Experts of a small language model.
Size: width 256, 50.1M parameters.
Experts: 64 experts in each of 7 layers, 64 SwiGLU neurons an expert, 4 picks a token, a sigmoid router.
Training: a variant of Muon for the experts, 356M tokens, 3577 steps.
Below are experts of layer 4 (counted from 0) of a mixture-of-experts language model. Rows are named gate (a neuron's input weights, with its number), up (a neuron's input weights, with its number), down (a neuron's output weights, with its number) and show model dimensions 0-255. Each number is 500 + 40 x the weight over its row's rms, rounded and kept within 0 to 999. Numbers have three digits each.
Before each expert's rows: a language model's description of what the expert responds to; "comes before" lists some tokens at least twice as common just after its tokens as in all text. This comes from a sample of Wikipedia text that the model never trained on. Tokens count by the router's weight.

# expert 32
What it handles: Field labels and line breaks in infobox-style lists and headings, such as Born, Died, Coordinates, Location, Directed by, and country names after Location in.
comes before: "- ", "\n", "\n\n", ": ", "=", "Born"
gate1:488543563439417509556530464539491509434523434499523459464485501468487484461470421477559505487479491480440483483486499507420451440527504514481478570559497487551530541471516504520474489428433560457482499437555533521545558503515497513512431513541534538524521452524494511491504473578493544441453484414474559559525475534497519518442446539512492508559471474524501485527514619518505561512506504496597504506421441487547447556505449556509484542468504570518407452472523493487455598439532468450454511528494498393452480565528527559483499534528501437500518512525459491561497468588504572520500520575507491519522513534505515522544483503440516479444455491506527459466470511460449586485468533482499498577504481519543447533537509538525466500470546536504507588530472400568494499481495526
up1:473524495503561517516486445499499455564498469526502567493475540554503587475530524479476471560535472511488576511458564530567419497561511446454501550469514533422472501494457530533554501477490509506448476526461508480480458461541511525572506529549528527527529519505500523404505570508532476547512507486460490405509493560440511477448551425518474449525448506541560485522446515466458487469418552469554459478429475516502499467520501541560515424482498505418496494509484502516521504548505518456489583482470480512460548548505495517524513392533575530520435488500438551514466534433461516516403523438466459499494500402486446477539542481540531420437485483533463537483509567489539538452534516592549486493548502582484497521524522505557518473475513486586497507518484583564478526590487473
down1:504410541519443572470544513570455548438465577498492511549424507470464531561452440459567517509449513436493471514510411524542545504545527516533536485601489563466547497472450543422511458515533479452475509521493520534480538491495502561483495567514508546520462475545530474514468497511582566537527626501540528525510487527489513513499549413490571475548488542546445480447537506443499499483525618516550486461585609520509437449458527505472538554463483423479536475536490483494515510558480512488516495490557480471474436482481397504469441449464470477512460451574504462490513499504494515521530500484535539430480487464521500539522511539466492520457552585479532504575512555421467499509469466496466447526493558527528443457544500533541497469500537546505550471486512474480463511495517512

# expert 4
What it handles: Whole numbers that end with a space, in tables, dates and statistics, such as 3 in zones 1–3, 18 in a league table, day 26.
comes before: "| ", "|", "(", "/ ", "m ", "km "
gate1:465504524479457538509546485507496575506511461469546461447520546476504467478463457504567468524461526485456485508535495518464460474585477519570465513514499516551473471511527512532403469430426536454496512465505493487472533471509485483516463568534481518588511448502531542489463451494535505500400518421501492534491442551526522532507455568452516494595489524495474444470498600536489518518495473484554521483425471522583536547516452478529510489484557509546427485440504515489483602462482482447402446527532510463419479538527470532533456539507543428547472499545529463545501448597503517510509524554502482571558495524506508537517497448434517481438416503498508427527470460495436550494530547449477492557523484535519464462588496525510531475448502540478515558526451389545501498424484544
up1:519537515509551503501497458457523462524471432565473559512454577515515574487519509478538495537552510535494554513506570447549431484573446454459531518470489556503501528513498492523507505483459531507454466517473516426494456538473543554520533516492520563509534565489467517465501531515555546574550535435437413385505500494441475499494528465508533470526462518562530443499490526479471511472396567498537479426468490562497488438500513462505463464494520507443506487543492491560512514488473564519487570496501471487457529486498555524494552399547564452475501483471428539499460531434480532524468489449437436492530529429513497461511595524523555450447533514508443450502555522503582511430512480567567522514549494561413534500535550514525520515478571503565480536525516585514456526581514491
down1:543462511476482514473508508515498573483540499531472493510504511504387456578469469441594512498440542511454475528504413532532493514470505524536580519618435550510535464523537488455581494515505500532525529514525508531506492499427530517517499533513550593447413485508472443450501521492582575539569592511468490471539475492514470465486545459544557535601519582524457479490484477496510400493520586474491485459563588482534475445508520500504495552484512458527533515549510470451513467460484468549471469457510457558450518566499446505428468542463499478494459520547508493469533482547475493530504503444520477477507474538486482509486508521504449522466568440438500527491485564425521526518493446500498461610483569503505482457557455585546445498535506540480517458422526476449487484512519490

# expert 21
What it handles: Nouns opening headings, table headers or definitions, like Personal, Votes, Candidate, See also, Rank, and adjectives after "the most": notable, famous.
comes before: "of ", "==", "-", "===", "is ", "was "
gate1:479508550485473525530524432541455555517513481505499408462494533458465480495485372471580472566472570496492459508508531499481512448562530487464484513566481512565485476537490469535377511498429583491444515424505525486533548515508477469496485540547565514491528510486443504475544512543498464500426518453435574524533473537515490500579485549472487527542444467471475447497489628539499506474505508510530484531414471490532469543468426498522515547450505530495436454460526533490497583539472484480518532498517499431430476586450511567490472531533474520462464524549517451535510473569497502550532525566519475505551521529489495561448486480420546463507419501521558485475424499496397517525487551473524527556544492531493474469496475498469531516487547525445542519508464395511443500448488516
up1:492545483491529493507470496510503457536474456536535521529456543528465539515550520476465467592557504460500577510468555515594435493557499447473499578477487526438474506499431509531511507490488523536420437515471533420506473497527500518546498533504537534486519568486458540452537577510523558542533524430507488396468509499448498483451543470539518438551425503567504486496492523519456479426449555460490452450444521558547467454490447480537462471458505492416508506547503480496531525547473514479502542484487461468469516509477510562480541423542562510484449470502422578493479574450536534528446511451437446475509535527491494462479605532505589458436536495584444459481528520501560542475526470581589535473560521520455481492487491501480524496506576508552495461529487566516445522555513462
down1:512472457516411516457522505559485544466556583539469534543455527506432507558488420518502519522439562441490501548486416477491506516534491514435569496655497558495537493529508493462546430573566470498527529557508518525542491472531521506500501508520491529528423508514542502505461500502564559497544579497473473481488515478565518513494522423527540493521521562469508429483563471509476450481515615515477522447608608545558500462486565509489512546443502448463568492550491470500505543492463505506489457518555509546448485556526408478482497491488486494533465532546503522489530518509492521585504411443528534480507471520528543529505513468487536507459535533553525504541540550401484543542468489489527525483465575484510442511549480526480431479539513547497544440468558463490514521492546509

# expert 49
What it handles: Verbs, participles and to, of or for heading an object or infinitive, such as have, joined, taking, consulting, to serve.
comes before: "the ", "to ", "a ", "in ", "his ", "that "
gate0:516530563504519472556556555557436485528528481491490493515468464497520487522440484493551557509479466543461499536555585506522503496511516557602513498566499502465468499551506574480505511519492491530472494550468467540492480506501550500445503494449383495479517561486482604499451501494503523442572571512498428492488463418484585526553476495513546467504572513533541533491495474483514480560485512497491483493511458445465533592538548527435572495504458511522502452441508430544468519485628465472522375524455446551461494488547473531494463499495546488552503531541509452559489542447490491481535582475547497449519472406505519396487496486512504522552476413543487523532493470551498502518562527481488486490498484485485464541492505504518504479504446564551549525505532420514466413421451467
up0:467505543465555441451531551477536522463543452529503538492523493439443444476530486518515512458565531468491536458510477529545513473484501500525472485491457442578424491489552477515450511529519526458541534532497505478528486407458507507426443491483557439493536516474513575493461451521463578491442488469586534451496512530482490518483492489564419455531483517459565561472507501503501484490515426489514437551522470499511553569457503489560482551515523458458536489553548539441457513617540493484393577482437549528424506515509524496428541514503480508503517489548455446532482469578397536406503568502507421538485547507452544478465540484492487450508462422527512540489490502502516538550525482514536474457555486442473510451470451479572517458417464549536517481566448480491467482450481528
down0:536501510500460538577551526512504478485455448513399508521490437484446459439509545463456493425442569476507516526457548498492474557538520507497412464505555484478414514468487561517545547504491472512521437458506512511508471452456490460503524463457453464487519457503467565528450458486522507405437437436488520520396469476507551426486543485478540467520549556503416520436526527548529534501474532521492512541503517495527442516534465544473607501471466454493453441486495490507586503506495496503549557500490544500466562509609528440525472512510525443499498522495461486435519473480482558449572487481501523493415510433485561541474541534481524557514531510466475534507475487463524537481557521537479457536520472524539520521483461581456505482589454511505472528486363464494556564438540513

# expert 35
What it handles: Unit and measure words right after a number, such as km, kg, ft, cm, ha, years, furlongs, century.
comes before: ", ", ". ", "\n", ".", "-", "'"
gate0:492529545494518463517467518529446487520510484543538456532462394501508513531386496485545477484505450542491513543486587477489484493556497486575446502554514476484446563523474530519493528479504455468539484524509449500472540515475497452459509469448431574489549554492424497457450498477521525471535558536507462459522539447464498463572500488531522504531609508530488474493493524478567485554494463532548492537517447438521569563478535488485589485494494494523497434490494502492490470463585450462511406519459379552480482543511446528464459536500553450576494535548488464554474521449512506512525520497514448497486473470517543412468468501495471521551473454466496538537499424585486482528526576465482475528519482521476469539487472457534490472513523555577534574526508376526505471369491533
up0:495502533437553465451501511497544502466538448549504525475495433428475426457549515518522479470575555481497510463485494475536519497497542498510425519512432468550428480503528515521444529558506540473524505491470493483545518429500533453415500483520530494483536518520509593477454517537470574501434551501563550434507532531494472521501531577524451477492482508498507544519495498505517494483519417517505427548502456492517549589451499545570527529483509469486525499541553538534480508540554483482409542490433492536429503496458540520437560558509498540473539459473434454514532532552395533415495572473486421487487533488481548456502565439482485398541466419485477567486509539540486519523525472544563501469557444498471508474484457473579498445441432552499522518509432527515445422454496516
down0:474497542511456560579527597497467496420446528533399472567457503494484515435545556481442536437520573466527470559502530468468434540474454480451431482497524435507466523497454557472530509509446497475569393480458566508556468496449464526518490476477470442469488414568513557575474519556541517465452445450467559550458480472496553447542495532434495469504511509530384493505535538546504553430518533503510558512493551487464435477517484537443513486450520529515471472475487451492573512495499447514545546453455531526469513567536522426493522477527512459527519503515385507495546466459471535451583504477499518529481464460515494546442479523466491530518491481499538535516491493444513514485498555555529474533477483503518471492448493568512525506521451516511483474510444406534510468492597496

# expert 59
What it handles: Single digits, often the final digit of a year or a number in a score, date or count, such as 202-1, 198-4, 19–7.
comes before: "| ", "\n", "–", ") ", ")", "|"
gate2:424459433512550565502480504505472478429541468509599527493443465495454516460495495521480451527472552516472473503559431478534570487500469524535555486526464517504546529535474507498450540566469518494464478435527509420515539484499571509511504494451546514446509483495545555532488521524503436535524398462532542568600445526526505524528449469459522479500519509545487490501537421462547505544434500500519482525496520548466496476519515510526432467541485497476498477554542519503457593444515527504522507493466484526489532479430506523481523418530499471496519596573521495538494579481477546460578472510457503495475519469529503447516439469437487392490505567479440455525614486538407523560537527554557508520510513518462454574434473496550473520532444603528473445524430525477542480491490516
up2:550494468527472503530536496510517419500489498503447525510447560541479517503418516518468473469539444509613498553504578497509518444508469510497490588525498448541518513440490538452498571449517511458476506471467450532506490401441488450445425509433464535561514539469547572514510583420503447491577529583459484507578534580468523563552558469499440479496477556465492418428498505510488535477495543474477437472504497550499562531519496453551527548467564419527517576560425537500460496407452485534468550501536474514458436530480489484458555461511539519461446429508516526527439571502501477510547489535506506433509508511535476469503559546426497526487469537489550459549475489476569533514529525472540519512511517455491488494525479485519502532473456490456528445531465492468537432547513485
down2:483497487478527527467489490549483479552478490520549513491548546467501450456540485552461490516460435513473486498529417507541535512495550441444543529506501482456519545539472539567531485595451477538475452500579537447452508495561461502583490475481507549478522520492513512442568597540483521502497348519543460461565486568554574525521490518529575504487448511584516526474484506493425516512521446567435451554545481540521542451550521457479417492480472476495497488484512474558483495492509495417501533496507459489469509461453481495511521492562480564507492447500504408533591492476524484556493523585457509486482490487526485433485495468464589487472536492520486429475514491475446516560530415531520526508509570516491522498528478445463425534525472556478408516528469565514569506553565537

# expert 39
What it handles: Short middle pieces of non-English names and places, letters like a, e, ke, ik, ara: Sz-ig-etvar, Sp-and-au, Tsok-oun-oglou.
comes before: ", ", "'", "\" ", ") ", "a", "-"
gate0:501533560519499469566473528563424503534482509525493455525478442491479489522442486445545534473472473529499471518538569514486489527556503522560481492517525487550474546456450564472450603501518470505491454519480478560465515518494514466453517509423429517485537502477465562482462517510506519500535582502514448511468530408470540484593481431517554539511577462508498518503488477501530472552495551514546438560524420444491547543497500504450596431471429475495489433485503503539470484446599450433479450503402453539449495552565428511455459530532549445519533540549505455553501537448448495459503541507551483500552516453508505434481486468513529506562483434487528544554503475553499512521530571492503510487518455472471473514506512458491470481500474579549495575503508421519471454376464481
up0:507513560416507465446554499467515492446536418475455541506527478442441408503571447549522504497550565470477513495522491506573529498476526502516453519510429465501454487490503513537430479555525556458518533511448505474530483417481539482432498531537531464508515517514514572493478489535472539492432528481557558474475525488507483459466543509553455483519482514479534519506503532519528471455489426539485438591528446501475561597526448524561458544501556496523520503561547555521477470551569507512464521522477528537384468522475551478457511567506465540502541527506497471527543535564409506392508540507470440540483536457492536458441541452494527414540453460529441526485512559529530559520532467528538501486578501467493505468465444486603486474507447550528506516540437484516455410507480490
down0:459505485447502465579543576472520442453465502483468515498459433522485476463576523525466547472522550446518476501493559396445492541523528470543465469542496441528437517497450499433531474529488489462527381499504572470530517468477439471466504485444504425492531433529446572538486495563548512413478431408513533556468484477485560410498496537488520445533517485522417511469498556499507507463493496442480570483490465489460480556564502514456508538433485514518376485496523464517568503470447526529534539515486533556523531458608555466484502508502540480496484527507455515484500477500440562437531484499483512500466486481483536545443486485535499493589505483425506523492511549441492464496607549573493438503515472479500458507512463567493511470550431501456516480482458442486524514461490470

# expert 12
What it handles: Nouns and word endings that close a phrase before a comma or period, such as season, years, club, plus However and final periods.
comes before: ", ", ". ", "\n\n", ".", "\n", "\" "
gate1:484517568475473520494568440506452541491479480495501469423511566471461448519501428485517482530460542554457483527518521466453467464524531494518484505527479481543493511514502556508396509448385565484453484474561509508495550494521465463528463496520509565522564478505461515489489455552480505474431492484442548526513471508447484511512461539466486487560480494471483481471459621538471572477496489510586477523411423493531421552473431516478458556492561528520437508435480550495461571479513457441458515541497533433443499565515485534476454517545456409502472521525487497531531482573537575535473490505487492549551497543445497563496548474444570430511472550472536425506460477445423552533510518446525486511525516543497456493534469525547522501440489564527479558488475399571493505467536494
up1:541530506515557512452461501471476450575446470535505525509472574514493544527527538483504498563510532495516568549537559498528416454573471465494448536425477548449471580477524531502527522535460493515447463507491506452465440495458478558557538513536569535517570513517478522478497546536541556529530495475477485397505529560477492497456529470499512456545438483553507459533489582478394450486454535475529469440433503538511476484506510514543466472484542489435509524482487491474531487577520474486508594464517464441425554472509497497532543393506565513506481493497457556498431531466469506512453521464426426487515551442456496495522601493508555465463506496513449457458528478484531548452547481568561475486526500523448515479543491506511543476456566512579503499547524571574447553584518475
down1:488402491527479547457498534536424539453500522494519552563481531485464541560447445487557519515477509487500523548537460509546505458525479502528544496620456550494520477536557521395591491460553529541500521527439505525424485500489514499475458588520540575500443522555488520485443507503542530484462572517523478462484484459544522497491537445534582528519499575538476485468525420472496429467528547506475473481554576474523483464476488493561504521498505479481530563524470478430507539508518459523442494446527496484476452546480399506491456451506510464526448499635492498511522513535484473552475459451532502480481414498532530565559534502490525494439538528462498488512498590432471538541523431442534494565488570551479467477593481479534451496519523549520528474457540452473465526502545542

# expert 55
What it handles: Word-final pieces directly followed by punctuation, often foreign surnames and places, such as -bach, -berg, -ev, plus closing === heading marks.
comes before: ", ", "s ", "\n", ". ", "\n\n", "; "
gate1:478509575463451528537547504506464493449487493503506461473486532457484480519471405468575498510516525502493484487505515513433447473525525533496455530549479520538447518495497490518410505465424595494483532487528553499510564441495423508535465524512548561565568449495478536504467468575528494497476480441464553565491449520502485488503459557469495552544515455500512430483476642508485523507510479538500497527424441466555438558487449489537480539447489531540426492479484545449499596521462458453486490549520469482497525588486470542487472527493478417509425506517527440518496462589537505545492475538478506512538528516552494556504547494454524452495430500486538479511436469430432516464491550467504458573520483539523463452593481530478552524469517518499489566498503361579476492483505528
up1:521514517484539525500501448488478415548457417503506548522446537489540527519525512440532451555553495510483574516476581479493443463590467421468484537466496554436456501506488518502485494428482499512474462542521516460529482501510482528561543537498555552529538561543465510460490562479541518510554527458479503413499535550480457525444565453532499479534467493542585444505458567465492487483438529486532445417449460561510456474512506499577483486467487522431477517529473458529514523571479492488513576506482459469494548473493504534513552426544561516466474470518476521485468511456488542521413476463418448487464541450501493527488597484554526419458506526555445513462544548471536598468543529590571502459545495502459543490526563490480468513466575489532500494496497576546470540581479501
down1:484465471536477561454477526570485571442524578542554514554498525508435512546512433503555536504485496466491514557565466524495514530549461538500580553625456526492487510476515558430546464549474531530511494529522501581486489526467513485518512604510541579521477497536514513485454485486533528526512569533514473520516480528508529493567552412514560499534529524513500457459462494537552438459493529490465443449541624446544536459505494496505456537489526477503565514527521506512504538504465468479438454469538450493496434568508421474434503465441459485534466506592474483505481493538462491595539548479499460482486464471533549529531544540552524498503540523515484498523541605444468556526471492446525508507468579530531486458591484551539481525476494553523516483483583462478466482470590538

# expert 24
What it handles: Digits, pipes and first letters of names inside data tables and year lists, such as population figures, win–loss records, and cast names.
comes before: ".", ",", "–", ". ", "th ", ":"
gate1:479505512466437513499578425531495554434507418467463443447515540455488452549458405505554490534466516530479482533520566512450451432523519513485496502538460515550490506505514522479414470454428557461491539469550531483539548474509494458524452491481520552516557481504550526508467451578524460456439524480476528514484463541452495509507485565436500523541468475517473437519480611526514508506495518503551460499439443484545498509463473527503493543496546552503459497434500525531489570502524485497449495560527478484441480537517498535457486560525464406569479508506523480531505527600521573537503498539507459565534523591511514565519506502417527454457391517501539451478465466438472562511539546470499562494487476554554442480516471473505542467467527544497476548490498366566457514447519528
up1:504540508471539526472478525490481470554458445553505529533432529553468509479526526481504485596527500502513551521516573488531427519596423415465529540456485519428488546494516528543494547519466512515489454468487473427525533496482529493521494503502536549481569544530474551470515564482553536555496546480465488417519534510440528438423569500501522485541452493533527526494485532477442483437482556520537476461430509558454498492488490514552438498502498529413491500520487473521540525561451515502489530467521472485469510452499524555514535376558567508469465492546414551471465513410495511526435512444413417460473572433504489485519545495517541412510514522538480436454529509473547508433543536592591507445511516512455474504486553474487512448493559500580461486511486538533456504548482491
down1:518472479536426539447507546587484508452527569540464529484480551470491475533424466448581508470464488454450433548520442533508507505525473539497538513612502544474497478481518484433552451480528460460511520524520504545475520511496514518487485591532513554520414460544528463530506557484550550500540604541474517438482517499591460529528505434542549511523533548442449458463517477522493419485505618510493478459522656470512548460486498513505470545468493423534490540566515490473511551464503480460512473508527542501495454469544416470467499475453469504498488465491483503495519481524487551517442443456521462473511479507559475548449561496511498532438559515491516471542531560462466510530488486474460419558491545473523453422593460557525483474548501511485516471472555484459519443536531512

# expert 15
What it handles: Table cell separators and |---| header rows, plus "However/however", "similar", "enough", and words after possessives like his loyalty.
comes before: "\n", "to ", "by ", "as ", "in ", "\n\n"
gate27:524476553515481492533498470407430486576574480454487583428455481512494450555588535484472517554530502560482490523501545452469522527519422492496496554423510445534519522492536499475502481546505481512533560446509497518499562445501576521521452482516483515478507487564557447567485574544533542489474528530495515538528469454581528548570535476569447511467529551529545517464509461479528530464488533561439555523462496486540430433462543501572534446525529614448419507565505474518498515619487510494464537501549519493529531445470540558484509551564484489462562499477457496501494468526475529521518412511463506474552536529542487473440547418544410488516503532540517524481472498484489490576518504498569508505499455454547552474494581460542542481464521478485497539504486437490503467549467504
up27:529456517493457499506472472513475535546529531473533496548531506419444532483541495538548474515471517462515383526474422522533476484492471559480517521533549516483498489534494498462493540511480495470513530464558433479645597502511514436579461479445487581450455442533465465508494474544482461503537459596487546434540466523503463527493551528534501480531516529440492558518500514525456482429474465547467520553524565485572516451512589517482549554536465451485560462507475444485445485502432426522505517513479524529442464403474559478465481478499490494496553530487486463507541456538502464445529510413531463521481524602555529541511492616509484469435540497476502511504469514515452535461493450464443531456493512536527547440536508511445442542486458515506582549504489533506450496470462440
down27:497552522507505512464503505519551473463459499510513484498495450470542521487535533463551520505482621415493556430529440538534481493453510497502452477486530519479441500581460490444548477484474481515471495452514554488467536501523521525470477509484423496405482527494524454447494488460553517535512475511437475538499525622450519450455429458509512525467557479546492456484513360505508478574473512500435544451522550515461512510513495485518506509514480572477537521450453462425477519443538493577552445490443506455490542496528495524541524492428467486471528526510445567525493590451516492470507395589476395493443541429481471530522493531502515525482473428467564506471462462490530543402524469500508484550520516545551566505455474523440417481454510430508510460511516487519466490505499563

# expert 56
What it handles: Content nouns naming fields or activities, often after the or of, such as music, education, research, health, Football, War.
comes before: ", ", "and ", "of ", ". ", "'", "=="
gate1:514536548444428517526517446556518540462549467499556428466508504509491439497425404486613481525473536493523487512506541467445482440528484504484503539517492499531493512492532471510375474465431547512438524478485516472535533512510486509541486500480528555495571469516494518507521449573490490462462506438475577578507418533464509513557493598459472513552490484504492468486479636559524558510530495497534475559465456495556455549475473539526449513456519553548400486476494519512450562485484462447443496502527535427423474525514531579482496526488495414511486476494492463525499473599505548563489502596521545537535516559509531507508515531414519439480457501497494478508473486479427506466495559479511506527495479535509451486547475512512514525486504538508505571495460425568404482477515519
up1:493585474508561495480489476531473485529424460502481503524467549513467564491555538468539490584530504477487606531545591478519437486598497458487504555438511540453485512482490523541510490526472534526450467513471481428520480488525509500536499535543573566512546522495495545459502547487562517518512550459484511407502568527448470442452555501484520450519466520594517481494452549513495515440434554439537479467430488527486462456506471491546486463474532510455486473523444503500543516565521506492492582477479470502472561530505487494550559393537566501506475463498438550471443522462510507478478518422477445491466514453510454477536591512526536461442503494541419448442508536523540550462551566577613488475522472551490507499538518474504553490474555485577514458524472558547464500542531469
down1:525430462539452566461551538549457553481507557546519517515433521463485514584443462445536538526482470481534476546520432557553514546602511519514567500605492582510530485527522530420534450507512460469490498488527516545476493520464497483504465596548523538514437503549539474496465511490533547516493637590496489447527538528510501511478576405502564482504529598515501483490543499599450443481504556563511418461587589474521522474469528527444496530456477479500535520494473527519507525520458441541500488466566486500487419532508414474524469469445500529544507487555515505481523509498478528545510493472492500458505498486499535559504499526496540500525580548502542503500521601436495520561475491484472476541502575502550469450582470513542482484533505527474524499479531489482483518502536526